config.yaml
d_expert: 64
moe_layers: [0, 1, 2, 3, 4, 5, 6, 7, 8, 9, 10, 11, 12]
routed_scale: 2.0
balance_bias: true
router_logit_norm: 2.0
lr: 0.00445
train_tokens: 356300000
dataset: "wikipedia_en"
Below are experts of layer 3 (counted from 0) of a mixture-of-experts language model. Rows are named router (the router's row for the expert), gate (a neuron's input weights, with its number), up (a neuron's input weights, with its number), down (a neuron's output weights, with its number) and show model dimensions 0-255. Each number is 50 + 15 x the weight over its row's rms, rounded and kept within 0 to 99.
Before each expert's rows: a language model's description of what the expert responds to. This comes from a sample of Wikipedia text that the model never trained on.

# expert 36
It responds to: Mid-word pieces and stems that precede suffixes like -ical or -ic, e.g. Histor(ical), chron(icler), Turk(menistan), av(iation), m(arshes), plus "period" and "mass".
router:25 46 66 33 65 38 55 54 29 64 21 33 30 46 57 60 59 60 43 46 47 49 50 42 27 38 54 40 68 48 51 52 51 57 24 49 65 58 67 57 88 64 66 66 21 59 58 67 82 35 36 47 49 50 41 40 78 37 35 54 59 69 49 52 64 53 57 38 45 49 45 53 49 42 49 64 59 57 36 25 58 49 35 48 29 36 41 42 44 33 41 46 38 33 34 72 42 44 35 28 38 51 12 54 43 66 33 33 33 52 80 34 24 09 56 42 58 28 66 62 68 86 53 31 45 36 57 33 40 61 56 30 38 61 46 57 37 48 32 67 26 45 69 43 65 66 83 50 63 34 47 45 54 87 42 42 54 56 31 36 45 54 25 60 50 53 59 37 54 65 71 57 52 56 61 47 42 35 66 50 49 73 63 52 67 43 76 50 61 67 70 70 71 48 31 58 66 79 46 46 35 81 24 51 49 57 59 26 58 38 46 34 45 30 32 48 75 41 35 66 79 53 51 58 45 74 73 75 71 67 41 48 41 59 50 56 52 54 53 38 50 59 44 38 70 47 33 47 34 61 99 60 64 59 47 09
gate0:66 66 69 07 48 62 60 40 60 31 67 32 44 30 49 52 28 39 43 66 68 50 58 74 53 40 55 70 31 40 38 51 38 69 39 38 19 88 66 44 32 47 69 63 54 56 53 44 72 63 41 35 67 30 34 67 44 44 19 48 62 61 71 68 64 60 58 32 42 53 22 68 79 49 84 52 33 68 59 53 73 55 48 48 44 59 69 67 41 48 68 40 42 64 67 47 71 36 41 58 39 77 40 57 48 44 49 55 51 27 57 46 59 60 38 33 54 56 25 21 57 37 32 77 47 07 60 43 71 47 71 75 46 47 65 24 66 41 57 57 55 38 45 64 34 53 36 57 56 78 24 43 70 30 28 48 60 23 65 28 41 49 48 59 56 54 34 53 66 45 65 50 41 36 32 58 67 49 46 45 50 34 28 89 59 40 49 64 67 43 31 55 40 64 67 42 48 34 49 69 63 37 50 45 24 27 48 33 57 44 35 26 75 79 66 46 59 57 46 62 32 63 33 53 46 58 42 66 58 42 43 67 34 66 40 28 72 44 28 25 56 52 63 55 63 54 32 32 12 44 59 56 47 45 58 42
up0:54 63 25 69 44 47 54 27 35 43 76 34 26 78 31 56 39 37 35 67 56 66 62 64 34 61 57 38 46 32 53 73 46 71 43 65 75 67 49 38 59 15 49 17 81 64 32 52 50 62 58 27 67 63 58 33 49 35 14 31 40 49 46 50 37 63 44 57 39 21 48 45 59 62 63 54 51 49 38 50 48 68 61 33 63 32 53 89 29 31 72 54 64 32 56 45 32 75 56 51 40 51 48 40 56 77 62 55 20 49 56 67 45 58 64 41 52 43 48 47 53 46 55 22 53 56 60 61 32 27 82 65 44 46 35 29 32 67 49 57 52 56 00 75 36 52 78 14 43 37 43 58 37 24 35 33 59 45 85 54 32 60 21 43 44 53 68 60 60 62 33 49 52 52 41 27 66 53 56 69 50 34 66 52 42 63 37 50 79 40 49 57 47 51 46 43 59 32 59 53 43 67 60 69 50 23 79 43 42 52 60 35 37 63 36 52 14 60 48 50 55 40 32 29 34 44 60 40 53 41 20 56 55 62 47 55 71 34 54 56 53 72 36 58 54 36 58 36 30 39 46 71 74 46 49 54
down0:31 54 65 75 41 60 65 82 42 68 62 71 48 57 48 49 43 56 67 52 69 46 53 60 77 37 37 70 47 39 21 66 50 39 45 45 30 49 61 34 50 45 40 31 30 76 67 19 46 81 64 48 30 54 43 07 42 55 82 76 57 13 57 51 56 47 54 52 43 46 41 30 47 83 40 51 62 75 24 39 56 55 47 48 49 60 21 57 40 55 59 34 48 46 60 52 51 37 38 58 58 69 78 58 74 33 34 46 66 59 32 40 71 60 64 31 45 61 52 57 48 56 73 30 52 64 27 58 75 55 59 60 66 41 57 78 39 44 28 28 73 36 70 61 59 43 27 31 88 51 28 31 83 47 70 41 45 46 58 35 43 29 50 48 25 70 54 43 49 43 45 49 59 38 63 80 23 49 36 74 43 33 73 62 35 50 35 72 62 27 46 45 40 50 51 62 71 52 42 71 40 49 51 52 44 46 38 67 68 58 57 73 51 52 55 33 13 59 55 44 60 31 58 64 83 56 68 49 54 56 45 50 56 54 64 51 59 61 32 32 49 76 50 84 56 60 58 67 45 68 42 59 54 26 41 58
gate1:51 48 51 14 60 43 59 44 31 64 47 45 61 27 48 48 55 51 47 53 61 38 44 69 23 72 44 22 53 42 53 68 55 43 48 68 45 40 43 33 58 43 71 27 80 40 29 51 70 45 47 30 53 74 50 37 60 55 91 43 46 72 43 61 44 47 65 37 44 40 70 45 42 56 72 23 61 60 55 31 48 66 44 56 38 60 21 50 58 73 43 64 49 54 63 58 55 54 78 19 26 45 54 54 54 58 50 51 67 10 58 27 62 95 49 65 48 59 10 53 65 44 59 55 92 58 73 40 77 70 50 53 55 56 45 42 64 25 39 45 34 27 48 57 34 45 61 65 48 61 49 63 50 55 74 54 55 48 55 81 69 68 59 21 51 65 41 34 42 46 51 61 59 46 32 58 48 53 57 44 42 46 69 62 57 38 56 87 43 56 73 41 61 32 21 42 69 55 54 40 60 41 66 53 40 25 56 46 61 18 63 14 28 35 62 65 51 48 27 35 59 46 43 41 40 36 63 41 48 64 43 63 26 29 27 55 27 52 36 29 22 23 35 50 42 43 50 41 25 44 65 52 51 78 46 33
up1:15 69 48 59 50 62 17 49 43 75 25 65 43 27 31 53 31 40 42 67 59 49 40 64 70 51 30 51 46 44 40 23 70 65 63 55 34 66 57 47 24 60 55 45 46 25 40 78 65 29 53 63 45 73 42 46 33 89 58 39 56 57 28 69 46 00 54 44 55 42 72 62 52 47 37 38 45 63 28 37 61 37 30 22 34 31 49 36 67 34 46 35 50 48 58 28 55 58 46 55 52 41 37 50 63 21 60 38 68 14 35 41 72 41 42 35 66 58 64 47 46 52 57 53 51 53 76 61 64 77 48 63 40 73 47 43 66 29 40 27 57 47 63 69 68 33 62 41 44 68 31 69 34 36 49 44 41 54 39 31 82 60 50 71 52 70 63 46 48 41 61 37 32 74 54 54 37 30 60 47 34 48 71 50 55 35 48 63 43 73 76 68 64 29 60 48 52 35 43 53 42 45 71 40 48 25 56 51 55 33 53 61 16 55 30 37 46 34 33 44 51 64 46 69 67 60 47 37 65 56 65 47 39 65 63 59 61 34 28 35 51 58 13 29 66 44 48 44 73 66 63 84 45 66 54 41
down1:58 60 31 41 39 69 48 62 66 43 43 90 31 54 23 37 52 71 71 34 67 65 58 54 37 74 60 53 38 35 48 60 30 33 35 61 64 43 28 45 48 35 64 59 72 37 57 51 68 63 69 45 63 83 56 63 43 45 69 56 43 49 47 69 54 33 47 35 42 38 42 24 26 46 44 53 40 40 30 51 39 32 66 61 58 64 25 30 52 47 78 42 29 38 62 29 35 51 52 45 57 53 49 48 39 50 68 63 68 52 38 24 39 47 66 47 41 40 52 46 66 47 36 33 47 53 34 30 82 36 49 58 35 38 53 23 46 27 59 43 49 59 34 68 57 51 65 65 36 50 47 17 40 27 30 75 50 22 54 62 51 71 06 28 70 68 60 36 34 53 20 54 45 32 48 41 28 56 46 28 31 54 51 59 47 29 62 54 49 59 81 43 37 52 39 29 39 27 43 50 36 44 60 18 23 41 57 54 45 39 61 29 57 44 43 81 66 70 52 46 66 34 83 46 42 38 61 63 51 46 64 36 17 29 43 43 72 37 38 34 45 29 42 47 34 04 66 88 54 69 50 44 45 50 57 55
gate2:55 50 40 79 44 28 70 63 29 39 37 37 56 51 38 72 47 19 52 65 53 80 42 64 50 68 32 37 57 46 50 51 48 90 74 79 44 59 47 38 39 73 56 20 53 31 16 35 43 45 66 43 39 56 66 68 20 56 67 28 72 42 35 66 65 69 44 46 22 57 77 45 68 33 68 50 58 43 48 43 38 39 52 62 49 46 37 76 64 36 39 52 34 32 55 40 45 47 79 43 35 63 77 41 58 56 74 26 56 57 38 38 55 37 60 37 45 27 46 63 68 37 25 48 49 63 57 45 40 60 72 68 47 25 57 38 40 77 29 51 65 48 23 71 48 43 45 33 78 44 51 53 56 53 56 54 60 49 37 51 19 67 31 39 35 35 64 61 55 64 28 54 45 71 51 53 73 54 36 66 38 47 49 66 32 57 65 50 62 37 34 52 65 29 32 73 36 70 33 32 65 72 58 44 52 35 96 56 46 61 59 38 49 46 25 53 35 19 65 43 34 34 38 55 63 49 61 39 38 54 18 66 28 58 70 59 36 58 55 37 52 47 43 76 53 63 60 48 72 37 30 31 33 61 73 50
up2:69 40 41 63 39 32 37 55 28 78 40 64 28 44 69 67 45 45 29 40 45 69 53 61 52 58 42 60 59 59 74 60 34 91 34 40 62 41 28 42 41 47 33 32 40 49 30 15 37 46 62 51 71 58 62 50 63 25 53 37 39 42 24 44 55 49 33 65 36 52 61 41 51 52 59 50 89 54 32 51 57 54 58 81 30 50 28 62 45 34 35 54 60 48 48 44 50 69 97 52 28 54 39 57 62 46 26 47 64 29 63 47 58 61 29 69 16 28 58 39 64 62 37 50 63 82 58 37 22 63 63 67 37 83 35 41 58 59 35 47 53 64 45 67 35 48 50 30 39 77 60 50 52 46 44 46 50 35 68 55 34 42 66 59 34 48 67 53 74 78 33 69 42 46 61 75 35 59 52 44 37 67 63 56 55 69 78 43 19 68 58 20 60 33 37 37 34 56 61 24 63 45 51 55 31 28 55 53 56 40 32 47 52 36 72 65 49 58 62 44 41 56 31 49 67 50 83 51 89 64 30 29 69 72 51 33 46 45 64 43 47 40 33 62 51 69 54 46 69 49 48 67 55 62 16 48
down2:38 59 16 70 38 73 58 54 26 43 64 58 45 29 38 35 42 58 45 53 59 52 62 45 47 69 54 38 71 65 59 68 71 45 58 50 71 53 23 57 48 46 42 45 61 49 44 44 21 66 46 33 79 78 54 72 77 71 60 56 40 65 53 48 45 71 32 92 71 51 69 42 11 41 67 31 56 57 35 35 41 75 70 57 35 36 48 44 70 53 81 54 54 24 47 53 51 34 45 73 55 66 44 36 73 51 46 55 80 47 43 56 61 55 45 75 55 48 25 59 64 31 36 51 48 46 49 75 49 47 54 62 24 61 32 32 54 54 41 24 68 57 50 61 71 50 54 50 51 38 56 32 50 66 62 59 65 58 59 70 32 57 57 34 53 28 44 63 39 46 55 54 01 52 52 65 72 51 41 45 36 27 53 66 43 79 56 53 33 36 54 24 26 50 46 63 61 59 43 55 67 29 56 46 53 34 82 41 45 37 61 59 49 48 26 33 81 20 71 73 43 55 68 42 36 59 46 52 64 56 60 69 32 50 47 54 39 36 39 58 78 39 65 47 72 33 81 50 65 40 31 54 62 55 37 97
gate3:62 50 75 11 64 57 27 48 55 24 47 43 62 86 33 34 58 65 37 71 60 40 51 53 39 38 39 59 48 57 30 62 41 36 30 59 66 45 63 57 71 59 44 53 47 49 61 42 47 50 50 56 39 41 50 52 68 42 32 44 73 68 58 50 37 35 80 36 45 56 37 68 48 33 33 64 47 42 64 46 40 58 90 46 58 30 23 37 65 46 53 55 46 56 51 58 58 53 40 54 73 58 68 46 55 72 62 45 57 42 21 26 55 22 36 49 54 43 46 54 51 55 91 50 40 58 45 28 63 51 51 60 75 55 34 59 31 32 52 67 24 43 30 60 38 57 54 53 18 63 11 55 51 65 42 59 20 47 48 46 47 56 65 50 35 47 19 48 57 42 51 61 37 56 35 55 43 35 58 63 63 38 80 62 72 49 41 73 34 29 38 36 39 29 56 74 40 45 50 43 66 52 12 54 00 41 59 39 50 78 25 34 61 24 51 45 68 39 35 41 35 68 68 57 55 33 52 66 62 58 83 61 70 29 69 61 32 63 56 71 57 69 43 68 47 47 39 51 24 35 70 49 29 74 43 52
up3:32 34 41 19 64 48 52 48 15 61 66 47 62 56 56 57 49 26 61 37 47 14 72 46 31 50 50 50 67 28 70 59 39 41 56 46 30 61 52 54 52 42 46 43 34 63 62 22 54 42 36 53 53 46 46 31 37 51 42 45 32 77 51 54 45 39 58 53 38 67 55 34 53 40 86 43 59 51 61 42 35 55 19 62 39 64 60 53 42 76 53 44 82 10 43 44 80 36 37 38 36 46 48 76 45 64 52 55 49 67 65 71 58 57 33 63 63 76 39 56 63 32 62 48 43 63 67 58 58 50 46 38 42 41 76 31 44 38 24 44 58 31 37 40 49 40 46 35 52 42 50 38 54 49 46 49 53 64 59 52 66 51 51 41 50 69 52 72 50 41 63 61 85 60 48 52 29 25 48 34 47 66 31 67 66 41 37 26 65 55 50 61 58 62 64 57 38 69 73 58 33 26 56 43 85 57 43 40 84 22 58 61 63 41 55 38 18 91 60 79 76 60 25 36 15 38 46 29 45 58 52 51 47 30 45 29 48 58 33 57 32 68 45 10 70 63 61 25 49 68 64 37 25 28 33 49
down3:46 56 00 67 37 42 46 66 62 36 35 45 48 38 26 79 60 44 36 55 61 31 42 36 61 54 76 20 44 28 55 13 48 63 66 59 50 66 36 70 44 59 53 34 50 39 60 14 43 43 31 57 55 47 56 38 46 35 42 54 43 57 35 52 50 39 43 75 48 48 24 60 46 69 45 32 40 65 45 25 41 52 09 37 56 57 53 83 44 42 64 31 55 66 46 44 26 32 57 42 76 46 71 58 21 57 42 68 22 41 69 77 64 52 55 60 57 47 31 40 60 40 05 53 68 46 59 62 67 66 39 47 39 42 27 68 58 67 52 49 74 69 58 41 67 56 43 18 34 48 48 75 52 56 52 44 56 39 64 46 43 63 49 51 79 43 20 74 41 55 48 56 44 53 70 56 76 56 44 17 44 43 43 52 41 30 69 26 55 70 63 50 47 33 34 40 41 38 51 78 55 55 77 58 72 50 39 70 37 65 44 30 57 78 54 49 32 73 78 58 54 42 58 58 57 62 46 40 49 59 50 62 47 52 60 40 28 34 85 58 42 56 49 54 57 71 45 55 56 33 17 41 48 21 59 45
gate4:62 49 46 84 49 57 36 84 70 57 35 30 55 76 79 26 64 48 61 57 41 47 37 72 31 57 41 45 43 66 29 67 47 28 57 53 60 53 55 68 51 69 36 64 37 36 63 38 35 67 58 35 54 61 43 24 46 57 39 38 74 52 30 55 22 56 72 46 34 41 43 47 67 57 31 33 74 29 78 65 36 43 48 55 37 67 45 57 89 43 14 30 72 42 44 58 55 67 56 50 62 67 52 57 07 49 55 56 60 46 45 32 35 30 44 39 57 53 55 54 61 54 37 43 49 47 68 61 60 54 09 31 58 86 52 39 46 47 13 41 31 62 60 67 43 54 46 40 65 57 42 53 39 53 72 48 45 68 46 63 36 50 32 52 28 55 59 54 74 48 53 75 49 52 47 47 97 35 37 90 47 65 29 55 98 42 31 46 62 38 39 56 51 41 26 66 31 46 39 45 59 70 78 44 54 38 35 57 53 68 47 64 46 58 29 71 53 28 39 58 30 62 56 44 58 43 51 60 23 43 55 58 54 33 63 38 68 54 74 52 54 45 39 51 41 80 54 32 34 56 49 64 63 61 55 57
up4:69 45 62 39 63 47 63 36 43 53 99 37 70 50 34 40 57 56 48 70 25 59 67 47 33 47 35 33 37 18 72 33 52 46 46 64 67 21 51 23 27 25 37 62 56 51 44 37 61 24 46 58 42 48 52 61 55 61 54 38 31 50 57 51 39 35 54 35 28 43 67 54 25 41 44 46 69 76 61 49 52 45 52 27 58 54 44 53 43 39 40 66 42 48 38 43 68 56 21 36 66 27 55 26 62 22 37 36 48 43 70 55 72 45 40 24 80 79 38 39 31 26 48 75 56 56 37 26 69 40 43 26 31 49 62 43 38 29 56 64 49 41 45 32 35 51 46 70 19 63 59 49 64 25 34 49 44 51 37 49 68 46 59 47 57 40 46 47 35 50 61 35 49 54 24 38 36 60 84 34 61 52 50 58 37 64 50 52 25 66 57 56 23 08 80 28 27 23 44 56 49 40 66 72 45 36 53 35 51 68 70 56 40 32 54 18 29 33 40 53 70 51 37 34 45 45 67 11 31 54 73 49 53 52 47 58 39 58 76 58 40 58 62 52 36 30 52 62 79 47 46 54 42 54 62 27
down4:65 37 62 48 19 62 46 47 81 65 61 61 62 30 52 45 33 58 41 37 54 61 48 79 63 38 89 46 45 47 46 69 28 42 34 56 41 55 54 47 74 46 48 30 31 59 19 35 45 44 56 54 71 56 34 52 37 41 49 64 70 49 54 63 45 88 60 42 41 54 42 41 65 62 63 55 79 37 51 57 69 54 33 66 69 88 31 55 64 51 36 59 36 59 49 56 36 56 79 31 35 55 54 64 71 74 23 42 30 52 33 49 65 33 67 64 18 67 58 49 55 52 63 54 63 74 34 65 32 60 73 67 66 38 47 53 54 72 63 52 67 85 80 52 50 45 36 40 45 37 79 57 58 74 47 94 62 54 48 43 71 28 47 39 43 55 71 47 73 47 43 45 71 56 80 62 63 56 35 38 38 13 38 38 44 49 44 70 60 48 66 40 37 31 43 48 64 33 56 66 75 48 52 66 66 73 40 79 44 29 47 56 50 43 59 65 47 55 54 40 29 33 50 70 49 84 45 34 77 43 34 47 30 71 37 35 30 65 50 54 70 32 54 57 30 65 51 41 36 39 26 39 48 46 47 47
gate5:59 55 50 59 18 23 35 50 27 44 20 66 29 59 37 54 39 38 40 77 73 52 75 50 53 31 52 61 58 60 42 61 30 56 31 66 54 65 80 27 42 41 44 16 22 48 83 43 64 36 58 58 51 32 09 58 53 43 50 56 41 28 61 49 56 62 58 70 40 24 43 42 28 42 60 79 79 31 37 75 39 36 86 58 36 66 58 44 59 61 51 39 51 46 53 83 52 38 21 48 52 44 18 50 39 64 52 28 41 57 47 41 19 22 36 52 45 59 44 41 42 25 47 50 44 38 42 32 19 65 35 44 47 26 42 19 64 56 44 52 51 58 29 26 65 51 51 68 37 41 39 41 63 59 41 59 76 47 51 50 48 25 58 60 48 46 50 58 33 51 62 42 64 73 40 57 49 57 56 52 61 43 49 43 51 49 50 64 57 70 46 44 67 57 36 55 33 68 36 50 42 68 31 40 49 50 57 60 30 36 61 63 35 55 53 32 48 06 74 73 45 65 57 43 82 33 78 84 63 66 64 53 70 47 59 35 62 40 37 85 37 36 64 56 67 68 54 45 41 49 51 53 66 38 33 64
up5:64 53 40 68 52 45 41 49 69 47 51 46 37 62 57 32 38 29 82 42 41 43 65 66 45 53 61 55 54 63 29 71 38 59 61 45 54 45 52 36 52 47 28 30 19 64 79 30 55 81 73 54 58 36 16 46 55 58 24 68 40 49 41 49 55 62 43 65 12 54 34 26 35 31 17 46 77 18 58 53 34 09 62 59 50 37 41 62 71 46 31 59 29 37 27 54 42 45 36 54 47 52 41 65 56 55 60 21 32 31 26 34 36 32 59 51 43 40 68 30 42 37 60 25 64 46 42 66 44 27 74 41 46 54 54 40 67 44 47 40 18 51 50 34 45 73 53 48 59 38 39 59 71 50 39 35 62 94 46 48 44 15 54 38 60 55 47 40 37 54 48 48 62 53 59 41 71 69 54 63 46 88 62 41 45 42 42 70 63 55 27 39 42 40 52 49 46 52 38 55 42 57 51 57 58 53 40 53 54 59 57 63 69 65 50 42 53 29 47 56 27 53 66 40 73 49 37 53 50 45 35 49 70 59 67 75 25 70 53 87 28 51 73 73 67 61 42 39 35 64 43 04 56 32 81 63
down5:52 44 75 32 61 50 76 52 61 49 44 65 51 47 37 47 50 54 51 56 38 40 65 47 67 73 46 48 40 56 62 50 55 47 73 66 47 44 74 73 44 59 42 34 40 36 57 55 17 85 46 34 23 47 52 66 48 64 44 38 34 57 31 52 59 24 68 34 43 45 65 50 65 57 23 55 44 58 19 44 36 63 64 66 44 50 57 56 47 53 42 57 34 59 60 66 64 57 56 66 31 80 44 53 76 62 44 52 26 65 41 34 38 68 57 37 29 50 54 44 27 31 63 46 44 55 50 43 38 77 41 70 60 39 72 53 50 39 29 69 56 52 55 55 42 49 69 73 75 55 30 60 50 48 67 28 46 57 46 68 42 76 57 42 64 49 55 44 47 94 14 64 61 51 40 47 49 57 69 61 69 51 51 39 47 37 73 42 11 54 43 60 60 51 62 43 39 81 28 50 57 38 47 47 25 67 26 23 52 44 44 59 36 34 37 42 71 62 60 48 53 61 62 32 18 34 54 74 53 28 50 56 23 71 23 37 66 93 47 87 35 36 91 68 37 58 34 43 47 67 33 58 39 89 56 66
gate6:24 60 36 84 31 32 65 37 34 51 46 68 33 45 36 70 34 53 33 81 33 72 23 12 54 43 46 63 34 39 72 46 47 25 80 48 49 34 53 35 35 35 51 55 60 73 66 38 65 72 27 59 44 51 36 50 46 82 45 42 48 46 56 39 56 41 49 47 12 48 15 54 59 39 39 26 52 64 18 77 72 42 58 33 55 43 35 37 63 62 41 32 65 39 38 68 42 51 60 52 54 52 37 19 42 53 25 40 62 29 61 62 44 25 44 33 42 37 41 41 64 44 54 71 45 24 65 42 40 61 11 41 52 57 31 45 51 29 50 59 47 67 62 48 67 32 69 74 41 65 47 38 47 66 58 65 48 39 64 51 32 34 60 51 44 42 51 65 22 60 62 53 46 60 72 43 51 48 58 43 45 46 79 34 51 55 58 61 34 67 50 85 62 68 40 40 64 78 57 54 76 81 61 75 64 74 04 47 48 38 71 59 59 60 64 35 61 68 55 72 46 60 38 80 66 49 46 29 47 45 53 33 57 53 37 42 55 60 69 59 50 42 52 48 38 58 72 23 54 47 67 40 58 40 46 53
up6:45 42 36 45 64 51 41 45 59 55 21 49 57 44 63 55 63 36 65 50 65 28 48 32 80 55 31 16 54 57 17 63 53 66 40 34 47 49 26 60 56 68 77 47 50 55 66 38 35 40 49 40 67 67 77 49 47 53 31 70 44 42 81 74 46 56 48 63 35 56 31 44 48 55 66 51 57 38 68 41 44 95 37 44 45 55 74 65 19 33 59 70 62 33 34 52 31 53 28 74 53 28 40 71 60 46 19 28 57 50 45 52 75 34 55 51 46 59 33 46 47 36 42 30 72 54 46 39 80 43 76 47 31 61 43 45 42 56 69 24 74 32 29 48 64 41 44 43 38 47 44 73 72 49 31 41 55 69 52 41 68 56 40 87 68 53 34 36 60 17 63 62 50 22 47 42 49 25 51 44 49 65 19 44 57 49 70 74 49 77 80 32 37 68 57 43 31 47 24 46 17 66 59 43 67 40 41 39 39 45 29 53 50 40 44 41 46 56 64 55 46 87 37 26 42 60 62 43 91 67 52 58 37 48 48 48 47 52 30 64 63 49 35 65 35 39 66 43 50 47 38 65 35 63 62 57
down6:68 61 51 73 59 60 28 43 44 46 54 76 61 46 41 63 50 43 50 62 57 17 48 84 29 57 39 32 56 51 31 37 55 68 48 23 66 55 52 57 34 42 45 68 44 39 44 48 53 47 55 76 62 57 60 52 44 55 34 63 50 36 66 40 48 50 53 66 18 62 50 45 49 61 51 37 36 33 68 59 56 38 53 47 59 78 60 25 80 31 78 42 24 53 34 66 34 40 60 51 40 32 70 99 47 42 48 51 48 69 55 68 37 49 48 56 59 58 53 57 17 48 32 69 59 82 56 20 39 39 70 53 67 69 77 89 62 59 55 11 22 39 53 56 52 79 56 46 52 99 62 37 37 53 47 28 59 48 41 63 52 49 38 55 65 39 28 55 63 41 39 52 40 47 49 38 36 57 65 61 59 50 38 61 44 70 46 77 77 57 47 60 49 42 63 33 55 60 73 33 46 57 32 53 60 36 34 46 51 69 65 41 95 86 57 56 62 34 36 41 53 44 48 39 47 51 69 38 48 53 42 38 32 62 68 63 55 56 71 62 36 55 56 45 21 54 54 47 36 25 67 46 23 25 63 62
gate7:53 48 25 63 30 41 37 27 45 94 02 24 62 64 30 35 36 58 48 43 58 50 33 51 43 74 52 59 34 32 38 38 68 45 50 26 66 39 36 36 39 37 40 52 63 35 27 41 61 23 72 57 46 50 65 57 59 73 11 42 47 60 44 49 63 33 61 45 54 46 65 81 27 84 36 35 38 45 60 56 56 48 47 29 59 69 67 46 37 60 63 73 30 26 60 44 18 40 48 34 45 41 54 50 60 55 45 73 53 44 34 61 54 74 29 51 69 41 48 46 66 69 35 39 34 47 42 59 26 26 51 54 50 65 81 43 38 16 54 57 45 75 33 28 35 35 36 06 43 54 54 37 23 31 58 69 60 40 57 38 41 63 55 51 31 31 36 54 62 43 31 17 72 63 40 51 57 69 41 39 42 55 15 75 36 51 56 49 51 66 61 46 76 28 50 62 57 56 48 57 50 51 44 59 55 32 48 56 37 37 58 19 45 45 64 50 69 67 39 40 17 60 55 54 61 47 28 52 52 46 52 54 56 62 63 34 55 70 36 64 54 53 53 27 49 44 36 43 60 70 34 73 60 32 37 39
up7:48 34 69 50 51 49 49 55 50 75 66 50 60 32 48 44 47 55 53 38 57 48 50 44 97 52 54 28 39 31 39 56 22 63 29 56 60 45 72 70 44 87 27 54 70 46 49 35 35 47 28 60 51 55 51 50 42 54 73 51 53 74 40 27 61 46 54 31 52 60 54 61 65 55 37 36 41 55 43 28 27 74 50 36 35 57 64 53 50 40 77 32 12 35 58 28 34 44 47 79 46 44 46 26 54 51 73 50 40 30 48 40 65 48 41 41 59 49 00 48 46 65 42 45 94 61 44 58 69 57 89 67 44 24 89 55 47 76 61 38 51 48 68 55 53 27 27 49 50 68 86 56 83 61 73 58 45 40 41 32 61 50 36 45 54 67 44 48 52 44 70 49 50 50 21 41 39 41 52 64 24 53 42 79 36 79 34 73 52 59 64 54 54 30 42 52 61 35 39 61 57 44 39 60 41 49 37 56 57 73 45 27 78 48 35 47 54 55 60 62 57 42 80 45 53 37 57 63 38 45 75 60 41 62 25 53 46 90 45 41 45 46 54 42 42 42 33 70 46 64 37 23 46 70 53 50
down7:33 75 42 12 70 59 36 62 73 47 60 66 22 59 30 56 31 69 48 37 64 51 25 35 56 32 74 44 44 45 45 52 51 53 37 36 48 51 32 52 47 69 43 52 32 52 28 37 36 52 55 52 54 44 42 72 49 43 32 28 55 38 57 57 25 47 73 48 64 50 56 68 85 41 37 53 52 47 41 63 31 47 62 43 44 65 59 47 47 70 68 56 45 63 38 65 40 51 78 32 38 36 51 55 58 41 71 76 64 40 64 79 37 68 43 56 36 41 43 37 77 94 46 43 51 74 18 30 25 44 63 17 56 35 54 55 46 59 50 43 48 33 39 45 45 37 43 34 59 57 54 37 34 32 54 62 46 62 55 53 76 55 61 77 49 41 32 65 77 62 53 36 45 53 43 48 54 35 71 50 41 93 64 66 51 54 67 29 64 58 58 62 76 59 50 79 70 65 45 65 37 58 23 25 49 35 57 45 44 84 33 58 52 65 48 57 44 56 49 40 29 38 69 38 25 47 63 69 61 25 49 47 30 55 54 62 69 91 27 80 63 69 59 43 85 66 58 35 44 53 40 51 58 20 57 35
gate8:33 45 37 23 43 78 29 70 33 43 55 67 49 44 57 65 40 65 77 49 23 41 63 39 44 33 61 39 14 65 21 20 34 47 72 48 43 56 36 47 50 44 35 47 54 41 51 60 62 48 50 53 68 54 50 55 77 75 26 56 47 35 11 47 17 49 33 46 54 60 45 41 42 36 26 33 56 56 82 85 63 46 41 43 59 45 58 83 36 56 37 48 38 47 54 37 48 55 85 52 55 39 47 42 53 47 43 55 60 41 41 41 48 49 24 45 20 43 42 65 53 47 70 60 62 64 34 61 85 71 52 62 24 58 55 76 92 27 44 54 20 39 66 49 69 62 48 54 43 74 55 56 38 38 51 59 74 42 68 52 57 31 78 47 58 35 59 33 51 24 43 62 57 61 64 63 64 34 47 43 27 63 42 38 30 39 49 63 43 48 30 71 46 38 48 35 56 67 40 70 29 52 38 49 72 55 54 59 49 38 50 58 55 43 41 33 59 67 19 30 50 56 51 41 53 38 39 38 74 24 70 65 58 37 61 36 54 67 94 26 51 53 33 66 32 60 45 23 38 34 48 32 37 47 45 72
up8:57 42 62 83 43 38 42 66 55 53 19 38 46 66 61 56 47 31 39 38 54 33 29 61 54 53 49 53 72 42 63 47 23 64 47 57 41 45 79 44 63 62 51 33 58 39 38 36 31 25 57 52 36 48 28 30 72 59 29 09 54 54 28 41 75 61 51 65 44 70 56 52 61 47 69 34 41 64 45 38 65 41 59 35 46 49 37 47 61 18 47 64 57 76 22 82 41 30 39 51 37 33 50 56 35 40 37 68 70 67 25 36 59 35 80 66 59 51 46 51 66 41 60 16 49 52 72 76 43 52 54 38 55 48 61 47 08 64 38 68 38 55 43 86 48 23 72 47 33 67 52 59 69 56 29 37 70 45 36 69 33 68 30 61 34 89 42 53 67 51 20 62 53 52 45 54 71 79 43 31 52 53 53 58 63 42 68 56 62 57 53 49 51 45 55 33 69 57 58 40 44 52 52 46 53 58 44 68 60 58 31 53 36 43 56 65 75 41 33 59 54 44 61 67 55 58 42 59 34 43 60 00 51 58 27 57 41 37 32 56 48 24 37 46 70 52 76 75 48 37 40 58 20 37 71 37
down8:74 55 71 51 48 57 50 42 44 41 63 50 68 55 39 27 60 57 55 61 38 50 47 45 27 33 67 55 65 50 52 69 72 49 24 43 48 65 41 42 33 35 44 25 23 36 71 39 47 64 68 48 44 49 40 44 39 48 50 58 51 49 65 41 33 72 15 57 43 21 27 50 69 64 32 36 52 18 52 65 46 62 26 14 40 55 33 59 55 60 61 55 41 31 52 38 36 52 48 37 31 66 17 24 29 58 55 57 31 46 46 73 53 38 48 26 42 26 43 52 47 47 37 64 35 35 30 51 73 43 31 59 41 48 47 54 65 56 47 64 52 41 40 39 58 87 45 52 50 37 48 49 25 71 44 54 55 47 52 65 50 29 39 45 55 56 33 68 63 43 30 39 59 82 62 52 68 70 52 72 37 50 49 46 68 64 38 38 74 62 58 36 46 53 33 50 53 56 42 68 76 55 48 64 10 47 62 47 42 57 51 80 68 68 75 29 37 41 59 37 49 77 63 50 82 26 86 46 71 19 55 40 25 42 68 60 61 34 73 51 65 77 46 55 61 38 15 33 46 89 57 51 57 22 33 72